python train.py --num_hidden_layers=15 --hidden_size=160 --n_experts=32 --experts_per_token=8 --d_expert=32 --d_shared_expert=64 --hidden_act="swiglu" --moe_layers=[1, 2, 3, 4, 5, 6, 7, 8, 9, 10, 11, 12, 13, 14] --router_score="sigmoid" --normalize_top_k=true --routed_scale=1.0 --balance_loss=0.00313 --balance_bias=false --router_bias=true --init_std_router=0.00717 --lr_router=0.000958 --num_attention_heads=2 --num_key_value_heads=2 --head_dim=64 --vocab_size=8192 --norm="rmsnorm" --norm_place="pre" --norm_eps=1e-05 --positions="rope" --rope_theta=10000.0 --rope_fraction=1.0 --qk_norm=true --attn_scale=0.193 --tie_word_embeddings=false --parallel_block=false --init="trunc" --init_std_qkv=0.0445 --init_std_o=0.0445 --init_std_up=0.0445 --init_std_down=0.0 --optimizer="muon_variant" --learning_rate=0.0105 --lr_mult_qkv=0.7 --lr_mult_o=1.63 --lr_mult_up=1.14 --beta1=0.93 --lr_head=0.00894 --warmup_steps=50 --schedule="wsd" --decay_fraction=0.475 --decay_shape="linear" --final_lr_fraction=0.1 --batch_tokens=65536 --max_seq_len=256 --doc_mask=false --train_tokens=364700000 --max_steps=5565 --dataset="wikipedia_en"
Below are experts of layer 8 (counted from 0) of a mixture-of-experts language model. Rows are named router (the router's row for the expert), down (a neuron's output weights, with its number) and show model dimensions 80-159. Each number is 500 + 50 x the weight over its row's rms, rounded and kept within 0 to 999. Numbers have three digits each.
After each expert's rows: a language model's description of what the expert responds to. This comes from a sample of Wikipedia text that the model never trained on.

# expert 20
router:406502455485470500509460494583502577626467500478475448525565491551532527491512446480601467436523533603538512503526448546405491539458442503437545576488486411503402493433497533477417582449483500609515480492445541509495533450470557509437526432
down0:470537537561529542525476550527476526480603551536532546553447512525441522587496441529505517559471599500480527504486364427487503390479517474608386449564531519490454504528483553518444454582484458542445466635415417426573434498398561426498450464
down1:518523473420489523419515514415459545502516540542388605538402545452521562512485485516491471513592530476484570476527520565546484541496491421560540528539465481559579440443506476452524553548557468521596560458483468454439413544620537538428473535
down2:493490526531491493489551454471597444487509472507528483490537558525424490554495454430543429430513564481474569477487444517450504484488475426616471477490503471529427526510438476556456429620476484511544544557448396411507514518455514497558435495
down3:490538547460440504468503536473443511437488469525497418548490418495494490485443483509467572469509515503459475446487609476479486623445454476476521488418489510543436483452523372545499486531508432488436478521412584519612447485452433468579452405
Later pieces of place and personal names plus month names, as in Wemb(ley), Row(ena), Sarps(bor)g, York, April, City.

# expert 5
router:471483488479482528535427446496559541598469486461473431451600518524500562435519462477512485389562502537573566465507446514472462566454453465514608598469500409503476454446507525418491551457542447600534523531483544519461527452516532470524564518
down0:501501411402532536505574558532466459540476480479417472528563479586449552412471549465499550533430500525516522569507409490569473502465537488436391563480515458417430454562487469495534491560511477546522438537489439431569499457516451520544600566
down1:434518522480560500505581498562443455519455510531588601528502492550494452406414436491445551484484564542459523509390476539539501434465477513581409537581606461511459550489558482501545377613455578550501463556484475430550439508484462442530487529
down2:501507462569528463423525486592558504563548472492560495520579464516482537449478492472430490535487434573484544437475543475507510516484566563430511466487562496478449594391506532491618467536492592469449508546459430470528495465506437451605525411
down3:465454517499455493530526515571429452446394547600611532633517537507509543429500442546569506533465401436488435545450481494489514489471572548477487517614478532476512514480521549471428538557532434456559477512505545449494512493470475544509497461
Word-initial and middle pieces of personal and place names, as in Mer(cia), U(z)bekistan, J(ames), Serge(yev), He, John.

# expert 14
router:453482505496456453586492424529477403553444428521568394445466448514431551538349489442582470476496470549535509481440437585471496514426537447482472481574532517511464481451417531418441509440477495452504578505622582494432408448532501494516552483
down0:568452520401426481422483474536530491530522495531542519528516471573519495492591565604477561482590476488407498540561432479587491472515488500582502538410437502465461478482527456528479525420442506555526559492433505445397432565662517458510482495
down1:563494496538496551475515514444580623450598464486560539524542556524487565520479440495489375566537472602486489522459578388553500532534522416423567537560610436467479583373550407473450528528364448531493444454421466469516536498585445494497481498
down2:463486474491419506575453527515502557444459481545470485466533376467554560399532545481512450517503510495569556528497580429461568471518478554476536636503448480517536470500468512539455516543400414477505451445469576516484521464517487505492464443
down3:552535499526492464466513515539541522525577565448596543526589585457474500461508541592571476463520442506509484589511528515487481361517464521425502527379431558629520511441472465506468434394601528502450555448501520488451508456603507549503608477
Participles, auxiliaries and object nouns in expository prose, such as made, been, used, known, weap(ons), efforts, election.

# expert 9
router:424583481605478600514470513577480508550544504538521403448541548409446511506505523497507453464525488501460522548514439583465434655491508490494488500486503496516584500487384505412556505572495456530503563497471486544442471549470555523549468504
down0:484478515513497453482435450460445514600451529500563449441541528482532594540530465536499582581524494443520432476494525477366522481570550479457475497479422567347542498549467476492509504423508448414532469529470506417546557495555452451554484520
down1:611493553429538455545480521492515514582524415475494441454471465411574611485504555547495469439464588444469585546491503502517367538476531480540492492464535489456464526511477524448547474495477576494566523433492433461585508490462450523478516527
down2:468469486505565472527522457542509517566544493479489452466482538515567488475483509472576543535545514514448548448564570527565479430445481488505507535502530597576563454451542507523478409428437537531532546503561529464451465467442488419478454552
down3:495494469481558488484519569479416535458499553557429485535482392488526516415464528494512478467489517526448587531479488625448609586578452477485514439475526473386443542386511563467529544435510591540566475480527599489509466421466475479485487468
Digits and labels in sports stat tables and infoboxes, such as caps, goals, years, Total, MF, DF, FW, Votes, Gls.

# expert 15
router:478552475585503522454496502534456462541546553515458501473496410513508517487420479490523493416474579552524500444413494496486473523571557526485443505627512542495478517567451437471513481520539485434514473485471554462426436479406511504452566558
down0:568606542535528533475518482514481542491601480512496559497423557489496440572533477490439526366461579477415588539574509533511464535623486491587527449513579578545493535493506501555453522477479520486515516467528556427540514576487512472525454495
down1:500544460486524510515448481624531438512583502516443572530467493509470507567611528434552526592546444469518513582538540456478556474532506596545402579459402420468449504463517528516481487588488536570545574522564495546530512557498506519528481430
down2:460514487573539582448509490462453495460378462596537567641461539400549500510506544572519509575442468511472474611501562541500501557435524532579507459465439418484540476538470435587580523500435499454459541484451541460525482502514530557518554535
down3:441484392521540453533544440477450556502523486539486515469452500498520605506464458446403449544454601523511520405432525482542434556502551514461426527514497497433575530450511481538473505658494570544499435647483524543424486484410538539509461460
Digits in road numbers, dates, scores and measurements, plus opening consonant clusters of words like fl, cl, br, mile.

# expert 10
router:422559374546471526520442530506528560566456507489467516519568522507514476538456523448597410358530537535570528431470502557428472602479525545543530581484506504431384460443501537505507564479491454491514464517484502528489531402510535551505571473
down0:512466478543441507506563482511520517519539364536493591552448436504511525527542497551593507460547484489511531508587546554366505570505546568534473498475490488555549470473507463447517492498479497463504493501558487504387469559465501479577440484
down1:515497519477567530479470383541468496536503452440562594475537553523458493389433584460440496479494498485494544507497401645478543485473547560583477535493447566484485526526493565607512464599540412510468525555526628524525599562530494460555464550
down2:533475517522557462552478410464462502394468539513565419474471421506539566502504469487444490477421540474510462498388626571445532513535532567490520512463441459406573396521574538480447479578413576519452573466525547518434518469491436524507493519
down3:525507526479463577488534551546574500493480469554481567602506524548505462500584525519551573527537434504499470531556484476521495420514488440463549524539481554553663497517486391522461422466521523504508574461420351529508499563640453537462459482
Digits inside multi-digit numbers such as years, match minutes, order numbers and volume numbers, e.g. 1820, Order 13233, 42'.

# expert 28
router:493545440516507553546508455468533491515561536475480493512481444428467521432443540550536396474556542488439556505430487566499538560551500459527492524502467514554517497513426443496550486544510493430502462535467521460420477476370537518498526532
down0:564578466554591482554530540486444515496493516477473538596462399531600546545560522513535506413531480446528494471430478500589530515512519491543543563551547525461566536485457506449515530517555512440466443458475475500544495505450524546460619568
down1:494476408484569653516487453483493495440527501475484537497525526422565536447439556511504398510490616550554553517448495573565578521496489474588530529525488529517543583556437500527497585554548496451534483482407556538504516496483576516493574511
down2:452447521480448578481481540553475520484493475462469437552460510427460473550406494485576469465483507580470540445494508508554574570474518502598466472545548508526561493428626473561353517465557472552459545510437424501565454509579522514511541633
down3:470534512480522523553464427549497485518533463394544585423509498516423553560502556433457446529481554511536580433553432433455538566484471582484508472450401413552425508532498516491526489604465494539571506481514531547441467443556516435429571585
Spaces and digits inside numeric table cells, plus units and symbols such as %, ′, km, $, million, −.

# expert 25
router:502471508478516516553520402533397447487490525470462449492487496448498477551341427543528480492554584525505483452591475555490506568437445464467542535463503456535599437475522486541514475579484528511528484539548457395424451455577559496409478488
down0:478467506482494446533458449524456400449569574499500455393411498509498517527499455557490532544533542514485533567543422526515535515442434573530552394503438550543499450535570547594483516502444482419460415466514481538510555519509521544495462500
down1:411415531491482472509555610478614407478484491458504447464515549510588450524547547387547527449473506486499549635471510442474566573487462599552473520416519560552364482514459555427485423496518489487539538486488496548477480533471492527560597461
down2:578534387463498402599463490441472423506551521566551499525443503530535495595501578568501479617483513472544442508454615404511550591500501509503583463529529489523476433497469512455452496515509508509411447518465470584521526488398542510564472557
down3:501497498505470496483602552502461506483511408546515542533504587417511436568586461395518383510579600470485487495630533468533488548414499422428521543434426436444533497472568534496553435559516536509467479466475503528549491537546531538583510526
Sentence-ending periods, colons, commas and linking verbs or relatives such as was, which, were, that, plus table pipes.

# expert 29
router:472502490489497577516452445509389471482519559508462468516436428406426496486525518493464489454561499556465560436370467530508537453542549452459533489554614496493468468480494539570469511522508456447419430498593451493477518537409525502371473535
down0:495561506519519442571497460546489486403577472492490422519537563493623566466430446480584496375507546514517465541534483529453480503502504523459603443438560472510578502523445498480510501467456450465498541591507528484408537524509465382473545521
down1:546497489528522484487488593479479472465476531582511517443555513428513547477490506464456490518477560563468501515366452416416540428532464448488490479504487396578460476480416507520408521543474540527525429562414553442584486448437469471502545458
down2:452470426525588444542517506342606552516457456504484430542532567463480575533538507477478529565598375511492494568614472534477546525558495565403524529404469455453555537504523443419504521483461506414497494499516510554465514550532503497518490410
down3:520476477628515587491438512378458453523535526503472392543431547462453462529373555515473491470564405466554571415429509539485458503527421526458517503525516538577546425494455485584452555458521386518433487599604502574488493475544483465470460457
First pieces of words split after the or a, plus he, she and quotes, such as f(ake), de(emed), sc(enes), cl(ergy).

# expert 7
router:407482554453520568466440495535455525534426573492420516474472501474453563482468433513486456460565557518489519576538465481495477486458478437412569519528483408472429430434531536548521514586552402519492508575606520486453450462598529508472506484
down0:424574538555524394484521496479449498508552451513525561524479515557390521558481457510463511523451617527552426614529555506555441486503551460488492498464463522508500526471499548511527408572452508513497524406581500507446504440574435518404477541
down1:486524490604520490529462437513461582513565408502587541541512526546495410442518481470445488494483500554508476574483446489439572565493557551601590555487520538562487478520506519569486549554531517554525413421470481492457526580525564442463497547
down2:566510514535512520548533407488392435461484547507445560503518661513495582468475465444622513557479501501452601492480437471540578429590521495528524518436539439577509503566488458572538500560474518427555563528430481534494574522505522453460485523
down3:459484449441487545537462521470489542475435450511506394492489494504497483483515576511455426483518531436495594537572503484483532533540538476441591437522383411485411510425484526507475484569449438479516530457588452517512444495449465381464496455
Common prose words such as the, and, a, commas and conjunctions joining phrases, e.g. courtship and territorial, census, the.

# expert 30
router:481557531494520492571536412544460471545453458512510500484484451444458485584373419620588428521518568526528435497520459476479501562476482418470506510521492531532534447519500530391419461497483478572512522574591540492442565415547619470476520573
down0:452493525433486613590581471479577501546477583482497505529519533599453476510588475461460567565521431573416519469502544498483573455474544603423570555413514535520476485421506554591440489536552562600485504468424539513412516424506540519446482603
down1:521466601533402428467492515476483466522525538415457491571516502466581437518615558569492395501501503454511505393404574431463589449590512521527497456474424506507514527512548481466541492502526397520513525446532464490520499502553451430425466426
down2:415579500557426527498448405563445505510494445497560366541517473446503493366515475541514477462476546550521461507489491541592467496497517517440555527531520434517511512455504516486571529382487583506547471481464531512479437487332553460445500488
down3:515464509499452432458434455498388597529528419473548572521554515441555452582558385438528520538547478477517474492521484499543428550586371468389488508425519498476508526510582466545446508491467419502437499519560501467520535509554458534481531503
Prepositions like from, with, to, for, between; line breaks after paragraphs; pipe separators; and verb endings like -es, -ised.

# expert 11
router:538478471533327475594558488566552478611525490532496534526482499503503447591435478505642498509548464565466520429516426547498584475407557466492447496529609549447542507533454534482518602387499521455519523517542505457421441573508531458548531517
down0:459512559507487509432487605586517493530571663438446499400533518512455371489554508489412479508542579542528448449469499486573532481492575446477496517481489467552430538445442504467395472595537552588528439533595469439484468484483455485557466469
down1:460446517479488552583444436514526472472502582576469572479482505456519464460579402607505438516421550486521596553475427527482540470547431487533538475553542500541583532517470521491465499510480491482591498426446426420500443502452511513574543466
down2:499478440530495446471498443529543518476505584503536520504451499517573530344599516451480432489378444623557550534488460454488523511466476512493513447525470469514478507375434497488501494504555508504548489578430515507522442600426433519496588470
down3:521398450562532503602487501482543474469482505450492533453480463492507423567498502526513432541472560503518542547497500477483516474397550469467474485528460510453593542480511513483598553512527464612477469526516522349481556401370553525450511500
Noun-final suffixes and institution or time nouns followed by of or a comma, such as -ation, School, University, years, %, police.

# expert 8
router:434491483530473533468511506512495509516422525517504480532541478489419467630448495461540477463540505507458464557566442405451533476442562433413565488557534479484453394471577539511489472514473476578481453482594502477455559490557636560511495456
down0:411554487507454463471412593554486504490404492604509577441550550478552446419525449492359477450477470539470548504465554476409523479434583531606537515498498514534466592517484527472514517549571487529548524440488488532520533553588436507525521524
down1:511492518425505595496558475484493502453424508475479474518603570494498480498452494589524492643491462498481507505469479549402519413451462575490496457454490503544489493524433543514565430431498561535565573533595473479475434479596422420458519505
down2:393533582456455548384491577479494535457478500457581509509446494509432489484620548546442624517578502569466351491551508502533570489479459521547544503468545508600503470475470499493534436436515432588443483500436505524588544454591639520437529495
down3:428469498470471478526531511523426564492531555489511496488529487504517499382534434469491553544571467491414436440438391566527497459474462503529455524461546495486413569554536568528504460565520513489569434421498507463483397527516462449488548563
Prepositions, articles and predicate words after was or is in biographies and sports text, such as was named, from, of, during.